From a checkpoint of a small mixture-of-experts model trained on Wikipedia: a shared expert of 128 neurons, 1045M tokens.
Below are experts of layer 2 (counted from 0) of a mixture-of-experts language model. Rows are named router (the router's row for the expert), gate (a neuron's input weights, with its number), up (a neuron's input weights, with its number) and show model dimensions 288-383. Each number is 128 + 24 x the weight over its row's rms, rounded and kept within 0 to 255. Numbers have three digits each.
After each expert's rows: a language model's description of what the expert responds to. This comes from a sample of Wikipedia text that the model never trained on.

# expert 14
router:138146107146137076156139127118146126075104104109150091111156160147145108138122097109122115143139101108139110127140102165079149091136142128141141127113134146095136107130130110159122094115152092155114137126178103171154060104091116126100151157139133110106092098104092124184145185119108114135
gate0:138092140195132101112143121116147126175154117162195137118104165188135119136091104126127123113147163122161141137052100173100172149098159118144139107125171149112131119152121129143142123168145113145157143134127160119137136121143118141136099134140144070092168092145147174113115100129112162145
up0:128109150110116085127126162085128089099134125116092109128120117132115143120137109139119162175113099102101134103131097112122105126144092132126151089119074145120108137144111109101186125122110140122124114108126148152147086134129125118120117154119150168134081145116113127106116119116114129135
gate1:139090097147096134109111132172136108118133147113080121176118132102164112091127175139127106093142137143146100159122108162145154146094084113128155128168151112146108128118078113134138136125101109176114081097165137111136107123121164090131151131139118137160134137149111138117116134108154147142
up1:162128123121151122147161115101199156138140112164172145111118153132121139102125155115141157130133112127136164140077109107111148067182146145139137155160111142121157104127150124152093146137121133108116150116089119116128145112149112129151133124098116130151098134114141153143146176104151152162
What it handles: Table pipes, list numbers. Column separators in wiki tables, dash bullets, and numbered list markers like 2., 10., 2014: in episode lists, results and filmographies.

# expert 49
router:114146157087177095117102126095133123157130143174122205115144125127103145107129162132146133129119136133100114112113108153108132112144142116092107103170151156139140135144110109181116119149124142144093158094122157117114151122146135129150109178129102148093124113082125127130109137126135158113
gate0:104127140142096155136120095116076155138132125171143104097151113143085191115082140117164145107137121110135114140095137103123129133147145113091140105095159107134122159159161110111104146152138120108107156101123128143145096171109138114175120112119112138132139146137144139173108138140127132088
up0:105113156122123122109122127136159098134127147124126131116104099130139135106160117081121135139116124122118155131139117101131087130104143142101178137136108116126098097147130136134157146160127131132161123134063111111119117113062149150196114107131184149135127086168122135084146149112116131097
gate1:086143111126140112104077130120124126143143122087155128167100124133092158147158113155147095126168106158109125147108128128136149112137132112087141136143128150115129095121167146172130148115157142127140129121155137125142113166121090099080112129136114080108115142122144110085121096112162152129
up1:156136138117119132128086120105146153160131158100098115134100149126125141125148113140140112163164157145125166168105139155128148138129112097104121159128135109123112127139132129130111127135152121146148120118134087148140133160134153110123124074142109113142149109093135080097115156102129173151
What it handles: Abstract nouns before prepositions. Abstract or physical nouns and suffixes like ship, ity, ation, usually before of or and, such as energy, growth, damage, hardship.

# expert 38
router:121114125083132150122140125132122171118119104125138107106143098107134101077173153142088065103104154172143146150130151158126136122156105151136098122149112124118090152166172145121122144136114170118085140153109083120113089128126154128112187119121108178146130119121095160165110151095142118108
gate0:121150131108129145102127147120125167140123129129109112110067124108131091108127154131159124116132140145142130132085120143153097103131087129116105158099102109094117113112118126171107115093171175178120145136097124129104184131126098132140166124134140123139107095128117140143162170093161113140
up0:151166137092114133157104112086153123117114138159098136080112087168164125099151142144130107169125120127130135092129120104122134109190082142140122101123163090142135114112096111131135127108103114125105122095123139133144138107110145129100146161131126108104123109153148156125106117103142115127
gate1:078178122106079139106128152151091113164099130133145127113134090115130126090138126091145112144121140139069090106159142103138090136132127127106160149113112116112155139128076120091119119129147104132091132143120086178144116083096099127135158118119120168143100155093115162141103142139162082106
up1:106185151111093108129130081145128140162122114136156129130161102097137113102110105123129111128151156151103076102170072141121127097136153124149137167107140107102151175131129106084124156128112132129125130150104106143122141124117108103101109139105137181148124143126082178146101142169174113107
What it handles: Settlement and place nouns. Nouns and word endings about places and land, like town, village, houses, territory, border, hamlets, plus plural -s and -es endings.

# expert 48
router:109081104136110077128158090111164126145128132118133144138111106132130130099092082129137133136141115124153168117147148136154146100109165136130156128123150146137105157145143171108118137126091130131136155133127127149129144135139094127171137132129105123096101091127104151128143119108140108153
gate0:126134076141147084126169136081119187128139119132126147139114173121098137106144169116125107143128158084160131138157086112144140122158132130110101135128124147095124153134125127150124083153121108101126063113117170165130093155120130161143121112119090117101141113121133139120165206139100135162
up0:136131172083131136117098112161121059147128110121121117123135076146158149166140077141112170111120132149076140166117153177094144125128104112145120172101134109127138098116133116098119139144101119151127153123151085107162174113150158102116150109151145115147113119090113129146117073145126147085
gate1:094113136128104158130136160094137124162125106126140136091138180127101076166125120101137135145128094114120116141092148135149141091133124145174096125100161126181140132157131123152112131076116115138112088150163160105131147126148097142119111148117170137120101175123118103142082161142147142128
up1:140096072195127179139129127108123154096134113152136094102098133138165146124127120113128114100134137134133127100141109178166145104130138121122139100108131105198141100162147132099113141113139136107108145146130175193119118092117138139095140144109114100132103159152161125196128114126114156126
What it handles: List and table line breaks. Line breaks, often indented, ending list items and table rows, such as after a place name or a final cell.

# expert 9
router:143135102163101147129134131144101126148122104137112133130151143140112077141128140126102177127081147099141155103109099165135158103164119138121113115099149148108125074115161103110123143164123140138120114142133112089105159176100146118102126111127118069159152102105136136101098113132139158167
gate0:148109132144135165124102121105096111068163113137150113125131101160131156155086167117091129090155141107112110062140074097127141131093150101116114152136126106148146100115121167098129129127105118097112107105123143141107156092139176098126098123131147118139143140071110119165100133107135130111
up0:087145066117063134124136098168123145128122133127128086110142183144125126105171159107126131151109093139142108172148145164119151110166134167153157103127141153134110124110099072153150102148126148150152133118117103130144130173088137101097118114134087131134130087145127125101120158111112151119
gate1:128107116112133129143151096098123095147144131113111128127155144140168121123127147150086146134121141103145072150131132157101135118199146147118128092099146106099114151098150123146137152124180115072118121160101142150106140156156127131106155140141114128155166134114112140151091120096124136142
up1:129144176141091110104107131135116093151108107147119148182148109119117151124161099105188121122144095133103109170145122096139160117108086086165122168103106145133160104136129110121097137134136134152144101110142098125108109107147125106148131123102162126099077119149137171120128130153142099098
What it handles: Possessives and determiners. Possessive 's and pronoun determiners before a noun, often after a character's name in plot summaries, such as his, their, Kemal's.

# expert 18
router:175156108088138168114139151118118119135177156110130120146155158124103141084131161141140119147137137113130155138114148157122132128131159142142159118142113108130133142135114146138163136137142155133153131130087120105167111164136136157130154122129094146145085122168167160106155128084144145142
gate0:137153148087135166169127169047121120109147116089110155127103133112102130094124130162115178095105166156103120124153109144128167149141116123093138144184144137148185122090155143094111141133145130099112158167094143106113106102135169096142155119113143093101148097144170134125200110131121127127
up0:125123161126143095137107112101120159099149131112119144120145138157118110144129143128123153142110167125169081140145132121073143100118094154129126152131131142143135128099132171130124131119118168153117146067140093142109142116161144134126098136133172068114150115139129166132180055142110085129
gate1:164099118143132142121093163120109091145131139110117131123150160120122132112154134133100107162148161144164126094113132127137114103126136141108098149113124177130147091135125103137140092111125127112145119189063129139151141135107120129089109158130130140135140112100104145105143104112143122087
up1:125157162104094138170134162155181114111161125142093142131166128126119099180166160126125138124118083124139126136090156120079129105137115116180141102105126110125103141150137134121118151112149166167132132117112142112135140157123134131144140137068144104130110066151154128113126129162110125098
What it handles: Table column headers. Column header words in wiki tables of elections, sports and results, such as Votes, Candidate, Location, Silver.

# expert 33
router:146134117151130081116093148128098135147170109127138077174104093118132112161111165126124109154170153129142117098074137120123143171122118131160116144112113134104109145138107127148123109127106136097180118078141160123107103149108145125113112158126105170128077121138161182119130137126153153131
gate0:132117142133138148102121122114122123111136162137157159121157186144118116135086169099123161098108119124115126098141132071136119161128083181117146152122085147120121103166153110144143138162133144101144131124147122161109138114121137142131089105154116112117143121166094106134182148157148137135
up0:124149117154149115091101126088088126136152143133160117142165127101086122138106181120128124089109160129104115109158135113138118100146129103123108114108134159148149112138116142119131107159153112123115108119195097136106153121123127089063103107108114078147143111152122132135192140150147115107
gate1:133121136129106126116114133123127110139132103175160139134135126132140117108158152117134098147115190135119098087130132139111109139121097139148108173131070160159146150127095139144133150113113173135133148111113142146127115131074085095119111118101129154128120102110135131102138147139142145125
up1:118101117113067151141101131158116104130139150133146127195116113155098121163138169116150176161086158149105103102121126095122118136132134153110111103159138107159108160120122108145117093109165182112136171144135090114110094137079155131126154094087143168152145172127135153095149113159180093114
What it handles: Given names. First names in tables, rosters and sports results, often after a country code or pipe, such as John, Michael, Nicolás.

# expert 22
router:164084152117077151094166162172119112125127141066121139134170139112113127152150110145128079095072112131130137133144143147136156151129108095133153131140134123113112107146165089116129146146116134130148142132111103176127062139139129114127207132129104153158171143175151141167129104111117130140
gate0:140125116136170123141121123152131134111142171129112128167136143154094092159136147138132116122128130096109149117115129112144136152122114117109137112144123141156126092080148159085104144089153145161112098118147142086107111133155138113118175126119116123120111155120138124121142143098157134154
up0:108134158127118186177077109134136135095109090122133141171110118129144150119087162138166121116146159117146130144124110120119149162113127142134175127154137117130171161126136095125103089148170096141114145121178129140124151143111130183158124082142091108094142094138107106102109111128137140103
gate1:121164130134100147130182149137155145102151106152139102119127109141160125167140131100111136126052098071135133123152081101136112116125150108082107151131162081096161137147098134146102096107165121153106121117109149139159102162149119117093122144131123157142134125159138144147135152139122165153
up1:121107150083112122111098132113142169110111159131150113171124134133108141128102174122189143115167102103108118126112142125145140109119174116172108139129125146164130128110126125118145126130120140119110126129115146117091139146137132158157133107169161168084156123104092133133153150131125089128
What it handles: Approximation and position words. Words after was, at, is introducing amounts or relations, such as around, about, approximately, nearly, among, often before numbers.

# expert 59
router:138152141144109119150156122163157171104113110145108117095141136147142165109112099121102148146165103137145113110118129158165133124160139117107167140096134093103167130124116099115128127112099113088137087082147127136159086090157113094158105102141155109126144150143125101121114149142115134125
gate0:146126120123140128157143125181124124104122146169164161137151138119124172101124120151106118138143144130107118112118152128102114167108133106131113148115073132164075154074131089105125123111110098128089126122122160153085103135159141128143099119109162110131160123149151147172100116159164117145
up0:151126128111188122134119139131176098150149114129187134116107157129113167134121112125108141130162091161115148115122155141133089160098095120122136129109129130144102119052110111117156130097136099073099146091105139139085099136137113119114118111085145087094133155101137088148094123128159114158
gate1:139154160116095155099154136145129144113112120154088127128083115129116171149127100136106090101179154120090179161133115098100169150148134113145133134092127104127120146153128137135115079147155151104142140145148094114175121153101114120128153126130134139103118116163132132097108127136139108153
up1:137134125112092128137119167171162130091104143129168088158117111176131128120107132104110081108169145078123135097146139091098111115159146105084145121078138092162132154141091167120115127086124151109145135183117098135156134121135106151141135177118086145165146116174139183137124123121149099113
What it handles: List and infobox markers. Line-initial bullet dashes, table pipes and field labels in lists and infoboxes, such as -, |, Genus:, Clade:, Synonyms:, 1.

# expert 6
router:102107143167125107115158150129104122090091117127155087162125127095098096139156157118160130084096122141133125152175111103144135126140112114162155121141139158141131117138139126083134123136117124167150140105075149151137090155160110121160112137122126134167111144156175112148124112126116061149
gate0:130115123117166103156141102114088101152142135098122117117108114123113103107100126123113152141116138130097131144107131113151163119114179106158113123168151125118118102190126154151181143171147087142117134112145141092117135182132113165145141131147110130116143123115139117176128147145113133144
up0:137150121099083123110127107123155163129105145102124097152098121118138137141098141103156119136174174145102112152104098134101097141159102155120104118086135118146133176092145114061088140129103129128146169151097082140097154114104101151100132152133146136126147156110135118127119128137113116112
gate1:123108160102127120123109087103120138124107125166109096148137153140107093115145111129146134116123147150131115110128126102152084131118085099167129133106096102110161173142111164199147116180126155170148113105163094134106104113151153110126120127130114105172103173104123145109122129111086085137
up1:148087114123076131130111079136129133096090120142153105109084161147076138130131123115143126148159137141154138134119141119131138129166115143129161113095119108093126126194143137180149106157111150177150147103109088121129083123122147122136136106134129082128084130135155141133101113094111108137
What it handles: Passive past participles. Past participles after was, were, have or been in biographies, such as appointed, released, ordained, hired.

# expert 23
router:124141125112169115132138174196157119133103091147107169130156102112141105116174125109121099111104121154129113114130102175137146108110082114088132110159145121114156141137121099194134094173126134099086151135135164147147119103084145118137114148130099085109164125103135106145108102123146141139
gate0:118111120160145068127112112083091118134147141125135150134150152130117084142136106109140112107100142139100122131130124117104105137157123115134121088153140111144130137117153143093140110108168167148143106071121109108099087144146134077136098151159163122111146117126166197144146140140152152146
up0:092143096133115096139115103104101142124137117173129146119121120091115124159146126116166121138134107139171127085142122154126137151157109087156106132137146138111130142140151146134170119130134113121098132086109151086137154181116167111113128150161124092139133127106125192134163104119181149139
gate1:103144131091141173113116154137121124139133124103128138078141133125071105101155155108143113172169133144096154118108112115138102156155137127140142120130135137160118116170140124136133162109141140155105159123144091152075131115135138086134187177117086133125095097117090156163133183104161140107
up1:104182157109178120109091154172104135125119159139141162118119140093094096116153164094160110117129110104106142130119156082116096117144147115163063142135124114130110118123108102113119127132145095141084095073160105118124179087168122133131154123091085130131105109147120105140138162118179158124
What it handles: Derivational verb suffixes. Suffix pieces closing derived words, especially participles and compounds in technical text, such as -ated, -able, -ized, -based, -aged, chip-enabled.

# expert 37
router:081104135136143075123161142131115144116093132176131122159152081087116105103126145107109105133118127159066143122119084131116105128141118123113121102155152165121135126137133139115148149136128128098123115129138125143147102131115086162126125107134111164146116116206153113062101128110120062145
gate0:165125140143119179133153147102137091158131142124136154172135114118123080123146103125167132119134112029145133111116151104105134142100144125127137182120152101123162133098168147112094181143126119117154096111151116142104128156148147119176144113111137125116191108112150149121114163125107086176
up0:171111156131114122117151122173103151127148068095132080137139165132085158078178147128158112103124144127126121171124166171148131166109119092168064079115120154165132108101111097148147108105122102099105105125162156152139101154155146095121108128136091164091066158097120111168118147133142120130
gate1:081152159097103088156166108130105162107095113129105136134111098116164131111133138142101120138100118160068127131122136140120090120126148111098091139135109122124132168136134190105138116137097091100165176175130114111108152100140123160126115125133102128138121110139124158118102151123103133126
up1:124118095120167101139164105100122104155140108165152129151147095145109143093126145102116115165107106134124168085119161101106106080142141098142146103114187183172179158159060106154143119143118113103095114137129113091108099103142135117117115139181114123111099152097113137150105181112158101099
What it handles: Action verbs after subjects. Main verbs of action after to, he or not in narrative prose, such as make, take, won, played, hold, track.